Below are experts of layer 4 (counted from 0) of a mixture-of-experts language model. Rows are named router (the router's row for the expert), gate (a neuron's input weights, with its number), up (a neuron's input weights, with its number), down (a neuron's output weights, with its number) and show model dimensions 224-335. Each number is 128 + 24 x the weight over its row's rms, rounded and kept within 0 to 255. Numbers have three digits each.
After each expert's rows: "mostly gets" lists some tokens that are sent to it at least half of the time; "raises" lists some tokens whose logits its average output raises strongly, later layers aside. This comes from a sample of Wikipedia text that the model never trained on.

# expert 15
router:102102135139159144139111161127136104100099127122076085093146100129097088135158131121161159100108166125136174140138125132124156102146131111125133134140097137126134148116119138151142065134129162159087152106168081150117142135130121097156136134120126118151115132115157089153156115113134130116102117122128126131117158155142150103128121107128
gate0:138139148136141097118141136128131109110149162108107142142127101134163159140117134128163122097127123088144093112140130143086075130143085100162109126132151097141163139127103160113137105161113112142137139134095115161144144165116142190132143144151132100136106106141174132124114065121126123124107156125155129116120130139084118160150142142135
up0:128128139161131108116117142105119096095165164118130148119142089110164151120110166112139118112123154086130121137144121141085092135150092089103116117129124092118148144134105138103130118161094103134096143154118107156162144189109154175126123110157138117133101102151151137116106086145138095124098149106165146122128134129145107137151131156121
down0:108157120140133136109151141145103165110132117120137142153134169098146152087140143136095151137145158041150131113122172168163108149178136136092169102153118125141107137121151137102139136162127111090088139142146129165110159142126106135161127137161157127140121151124130142134130078111088123124105111107193159129127147074180143113153140147091
gate1:143097154131139150122142119100157121102137123118088119113141144157106112143137102129100155133086091116129140137144119130126141130132107123162127140112167137141174095116107128096161134148140137096125108136119128109131115105162123120091147121193144122150084149171171109127134134149102147112134157100135133139146142079119118160140114160124
up1:144125150135147144132148121096135105087105125153116112126137118106115118148114106145154151138110162106146141123120107131122149108157121120168135152146178132123147093143096139086168092154144124116131127109113131102159130072147116140096135094144165110159105137153175135132122158132090150104146155086131117126143122074121105121086133144099
down1:148114134118175149128110096125123157106133130141135110088126119122136154117102155115147103124103134133119112144097118126119061116166100140143136107131119128103115108133143177124112125103123098122144132127123162125095157125120132161136123140153117096136119133098121139160141130136109155159065130099111121101135086106147127098142174116135
mostly gets: " he", " it", " He", "w", "k", " she"
raises: "il", "at", "et", "is", "os", "ag"

# expert 8
router:168118133109139134108143102111151092134128108165090117144113152112131092169140133127124115140100136138146136126145149113098150123168134099138159127108117142142140145139157157153151079153148168132148139060123132129157108133149136132145139102155090125088134149144165101110154076103132169138136125121120156111144101130070101158159111140187
gate0:129164120162149120109079118113146089098115153139114124158118109141090113141107138185111146148132082112159111143106155136146141117131150113152114161137131087141137124131148104113132133153180151130132144118092131147189138164088129126168108133164114074122121104112138089154132110119146110128171180163147136183129108117125137158133112150141
up0:113143116164128139074085099098155084132119125113124115158119107126073126145099154156139134137148104124149100125096162139120137104138136125178127177140152070130162149136155098118115119145173135119147131126102114154163144158119140143190115136156099104102122107119133126161126105096149116135154178148140131194126082131106135145085114146147
down0:122101126147135130095137126086134105137140156079117122137142120120028164148080109137119082084143146137119135105101178099146171103111115151095125123160111128130163099121193134146162122132115159101136141112123113126122150139150116130131121115160130132109118112111117117136142128101133115115129139119144097090132101105149105150106116131091
gate1:128144101148141104147117131189162123122121098186125129157088139140109118154138140114084145116111138145126141165115140100173091131113086119153111137119120143142161144076132139125089118122127138097137146101129146116145161119197158146129086132149146144118119138136150144135158158130112134118040144152127147127138114180192116148153147107132
up1:110152117145129104162111159155153122138104113185120140166082140126112114129116142110090176123116145145139144153090133108153081138121083140140115124131153141138145132103122126121084098138124129105136143134099112126151142135164161156128086126146163138100127130134124132144161142128111137123054121134119144129137101164160115137161145107134
down1:100120137084101124129122129109129073088132137149119055110097132097101156158106106159149093143141187121155116091142137127109109127159140171092106120191154107132154109117144124106140109102117136125135129098112118120120168078142168121099141123127109112144177133115158117119148146155114105110104141135092159111098111089121152110148144130147
mostly gets: " as", ":", ";", " –", " is", " or"
raises: " it", " a", " the", " they"

# expert 14
router:159078133143136109114120083148117101153130122118138134114114159114128122166127107142137135125130098171113157150150142141135121157139118106147138105098113130135137113142103150143119094140143124137136089138136125120136126167140113152122123137124072105109127129142141125100101156107107152124147159091114151133148138116142134154097112158195
gate0:100113142123091108113151130105131162104114137127145135080156120124114149120156153088121171118135148127154131154125090132181146139157155100135128095127124103086156145110133150118098164156101121152116139129118134124103146071123118100090106109131121123127148126140135103113142141073087130148116110147141140130099107130182132122159104072159
up0:121124141164155147145115139113152121153115156139103091116121164122122157146100121105129150172131122155115110131141123155140114096052142121140120122155153149114149148110104100148100107167101111145098119116149088087104090147096151133104117105126117160139149145127154092111126076122096118107084149132175103114160181152162134161188127122129
down0:174157162104103143121164121125161088118116112111147144113132119138159127135127106093123121136144162165159113171097135130100127133156100164121131116135155136152121142110116142146110123117100162153155178155081106117147107109126166079085095094106145161152141113105125157156076123071127087121171111136108129145139158149137123163126135133121
gate1:142156116156147107147108123137114132091121108127083113111146132119123116167186093132163136109095142142115150109125124119139106148108155112121127132180139163120103169092114103148128118102168114141091118137140162140148198120140139136113153168140122088154111074176125128109169110136127137077119124128109111132155152115068103146148173110108
up1:149123126108157099155118138115106134095100155136122091122158110141102108157158127138097111113126159117155125124135096133123125141143145118113104140150135140144109146136101066135159119077151107137103114131132151132118200093127153111123146139139109079120112115159138124117157096112129147088130127094111132136161153093072118129153115136117
down1:117127158139127069129141141123140125167144089117120117160150158124129096123106168102118119132128107119095118119123158094128115117174133082115058122131132162093146155074142090109122137144116106118141154112120128117176159126118162122122143109104136135140138161118125104130108136082136136108196116092104094151119095159141126123124102141132
mostly gets: ",", ":", ";", "e,", " |", "es,"
raises: " however,", " see", " although", " it", " thus", " including"

# expert 23
router:126093103135142122099118149127098132131109121110107142149200138106093079148141117127089154141089111124121086097170197150132106137109145147142169111140162132108155139122133109116148087124131139126143093094141144169123149105122157129160125126127110158124158139121116118134121119075123103082107096070111154129118142162108127145139135100132
gate0:137136149155118111109154122146137132133111113114131150187140107134156093128127091124172129135093110129102146096132097159145124133121102157107147105131121177150087138123150142139092101163137100152095085127157120102147113154123169128189113154149129112119146163153062119131130150108059149114093128116127129129111161070101105106095133103132
up0:120133171127140087125147137139134143137117092120126136154147106126139102155144097132145122131141107144113126108148093139165133132099103160138110086129118150144092149136142162135102099153146118140110077118176128086141112119131174147206106133178137112130132152114079122159151158084079137091108149133108140118107188080079111111117117096113
down0:113159142112095104137148142177158128134123107131130130134135088128158137139075135111121131177107115147133135149109094165100120125113101131156119135157141140152090111087127102112118121149158152155137095122153149196159123126137106118158096128202076116132165103092124157076136110143119135122143136110103113133107099150159114100113172153148
gate1:105118131120153162144162110108179111128085137158131122166146102127095131108114136090116127090097113173168159150125100127161149142128147106134115135083094116135144154175101108120097178127143124125122104115145138118124133105116121103145099132147144137147160146104150110145196085118153111122101142169143114108143151128167132135097125165167
up1:084109138090103146131163116110133184158098132130113147137090151108128124091147135097122150086149150110157160181136097113121126135130124142145110173113130137093178163116104146126114195117155123142119101129115145150111136126122153100122094164172141182164099144129113082118155112104143097130134159126174131098110178114116129145159122118158
down1:150143121091115181136128158109103145118151138144106171134138142103107080120143133174092138154103124136123163128105121149122149146169179105150124132147135163150115102147152142109130155091137121115086169118153154107154180128123110136145111160123127121138106136136142145134131138180093132120104139164139132143111125098103101056108150141121
mostly gets: "i", "m", "k", "r", "b", "f"
raises: "oon", "ian", "o,", "ont", "oo"

# expert 9
router:145129106115104092108153122141142127122127155118142171131116116131117101134132160131113108123154125164101154084107134166130126134109146144139082121149111117128096133160100097165069142114138135149114149136097121154162167087185167107147112120170098129156151135129108122154126094106145115151089107171142096096111087160112136108143119093107
gate0:123071090155124175107115123158128123113147167124115117118130142115145111121140123085108176144116120175088103165111181149168152180111110114131127125164162118170108141149086159150103150136097106107161109133121153139146153133142148127099156146113165127139104125123148137136149125130117130138120099152096112106114123105134150145163178140132
up0:144073087167135152096090118127117125104166152130112154132139164121138105121126103101122131142137156125084111146101184147177130160116125116185118113156149101161090156125110117144107130104108113131158133147144159134155119152140151126114149124122157138153095098124161147106146103127090130134124102170090113114082137108144165127163167108115
down0:173113130137146175115126108110130177165158114159078113124143129126170133113120135128152131115099119167130144190143166105174144143139123096078155076127092125113152128127152118158147165161138158162124165143160147092107150104177137157120158136146142122150128107103132128124138123138090121096115069117092114134137128127184155111090132140151
gate1:082139119110108102122113129085092116123144131109123142145084146158125118102168128132124143152165132152116144137148102121137101107108132128136138157140145124108106110102148113113139141167114134142095097163137099151119114102117117075083174103167150124119137099090146117104136059132145140171162113170110171129158121127175157121140088152143
up1:086145128105130091114125141107094112112125096116133117140082135162143143084144111143150153138149118138115152148143120123130120129159129126150153149157144123067094108150126089089111100161110155158110131152148086155111135138143111061132183114148143154154135096085117139116140114158139164161155136113103159140161143136168155131146101161131
down1:134149124159161126121079076094102155051132143175083080138151120136159116128111127059110120140086133101103155145127133174149124132104090137143158127134130104143080114126180134123156134122078128127112105110173115121132143125142133131092122136166124122105103111151155102088115145115193130143080071137153127157080164136118086122059181160134
mostly gets: "ed", " after", " on", " May", " been", " August"
raises: " a", " the", " an", " by", " in", " to"

# expert 2
router:127106126132101100092160129134163123145120117111117082145121132140093081164140114089152133146127107118147137132086117131113124149116132131142112084065134141202173124136131120072171127133140146140131090135178084104179161174104138110149122112130141139156141122177134142157168137127096197130163158137113157126130139126162160115097164136109
gate0:122142070134144119158115092168129135102133099159128120123139099169119095184102138129137159164140085140126145146152123122095127139101131138079116118170111174151142169124099122133144118097160148128150135117151142140125172151143148133110082138128121167097136133171147101139110119153195075078141089131127145147110122158092131121117130114162
up0:122136087133139114163088089153139136074155116165153116115136097178095104173106129121145125128148077129097145128159126128099132133081125133097116110174123165150123153107088139140118104120153140111160132146138158141110167136145143132127068154155129156113158130167147110165096104137176084090149093142113135143139096138100145140124150098131
down0:077127124122093084116111102112135187095139140186112128120127103098159139067146176089106083150121154114126112146106164148151162130149114142106129148096115087101068097131100120112138140139123111147092157107125180105152125119142112160135150136152119107129147190117113118160141126118062161095103132073164118106108134120115154141120130124148
gate1:126143124157127101136148097093113130113083147190147098117143143109109119128132117110113190108125139121132112134115110143115132169112147105116113176129123180153107120138103117143162127133103120149158126126135102115184146115121143117149158136127121087134164144107117144156148104137089146102147183108164143134144116105145153185141180101109
up1:144112154105114113128130116074156105116083111138134089091102108139163117116131091149145166115129095115163135142123101145137133104165152097146088124067096152119147124124119142113166139106119154120145133112121093135161144131144140113086136139154132122181136097157140169129115120129107146146127160132149160152132115136143156181127181083177
down1:095137100135141105131125117110123096171147109141125136123140118130157146094138123101135090131113096166067115146116109130119148114108113135141105161137093122130135096131104162136064119126098086142114115098119157130123093085135155138116136128106168152159097154150160111145093160180171094173156130116129092136137112129156136169097158119104
mostly gets: ",", " that", " and", "s,", " which", " but"
raises: "\n", " and", " with", " a", " as"

# expert 4
router:107075160137124109134123165139138103097095113166093140086156121127138104090123110109153116106137179130161137146125103118139116144164151121156130160088129142161159159070112150157141084113132172154092150116139079151133153107128097088084133144159122156153115110138131149141122108100110145120104112162119122097115104098123122122103129121131
gate0:130099086118120120129155120130125117117140125125110102132100143143125128105142120125096083168141087116091108139143170127103148130104166106132134134133117157135115140109145151120108070135061092178140142116164093104143141145134108150127126140159123152116129131152120115151137146097135162148073125123112126120125140140164106126096112147103
up0:136091078148131128129151119127114124118157121100105137135105142146122120093142137122110124164143108099093132159116146126097163131121140108127129144149116153150111143115125153098130087168072108172141152132165102109135146116118075126127125124152123142119127144144140129134126140096146179142075135118093117150147131166179092140101129149092
down0:160148073130096136138124149133158127117120090114108121112129091141099116149096143122132080157116117104113096172143129097116124141097094101109113105129146152123142140109113076151139110143154133130126145123144105114121134123166146152087111154123078134106111142160139088131119127112126131112148155131118140155102151129139151115137110110133
gate1:132084087164101142110077156113136105096121146139168087125156130099097101146111176141137118098164110146119136168123191123123135089119149113124151111116147161143111145166178126157140136141102130111122115134095134125149132139135128100139155153128139153151145126116121134124129177140156157160135157142138108110134090126114124109082139093129
up1:135065084154086141101088150109133106079124138124164078133136126110098115146115151127132113092137124141117132134095166091125127113106116126123162127118141159141125156169154107172141123133107145136134125138083129108164130160143124098110144149115150150167142128121139128119132178148138132171112126154107101118153101147109133094083158120117
down1:125127110124109136143123095155094125143142125080070169104150159146143132135119142144125143168158129109101130132120125149123119185197064126141096103121115158133098124155131115134086108108150121112159128143121185140165111115128137132155121140113118140076132126102085125137131149148136132120135149133077137099099172127140119125137142093138
mostly gets: "ers", "ation", "ies", "ity", "as", "ings"
raises: " of", " and", " in", " on", " from", "\n"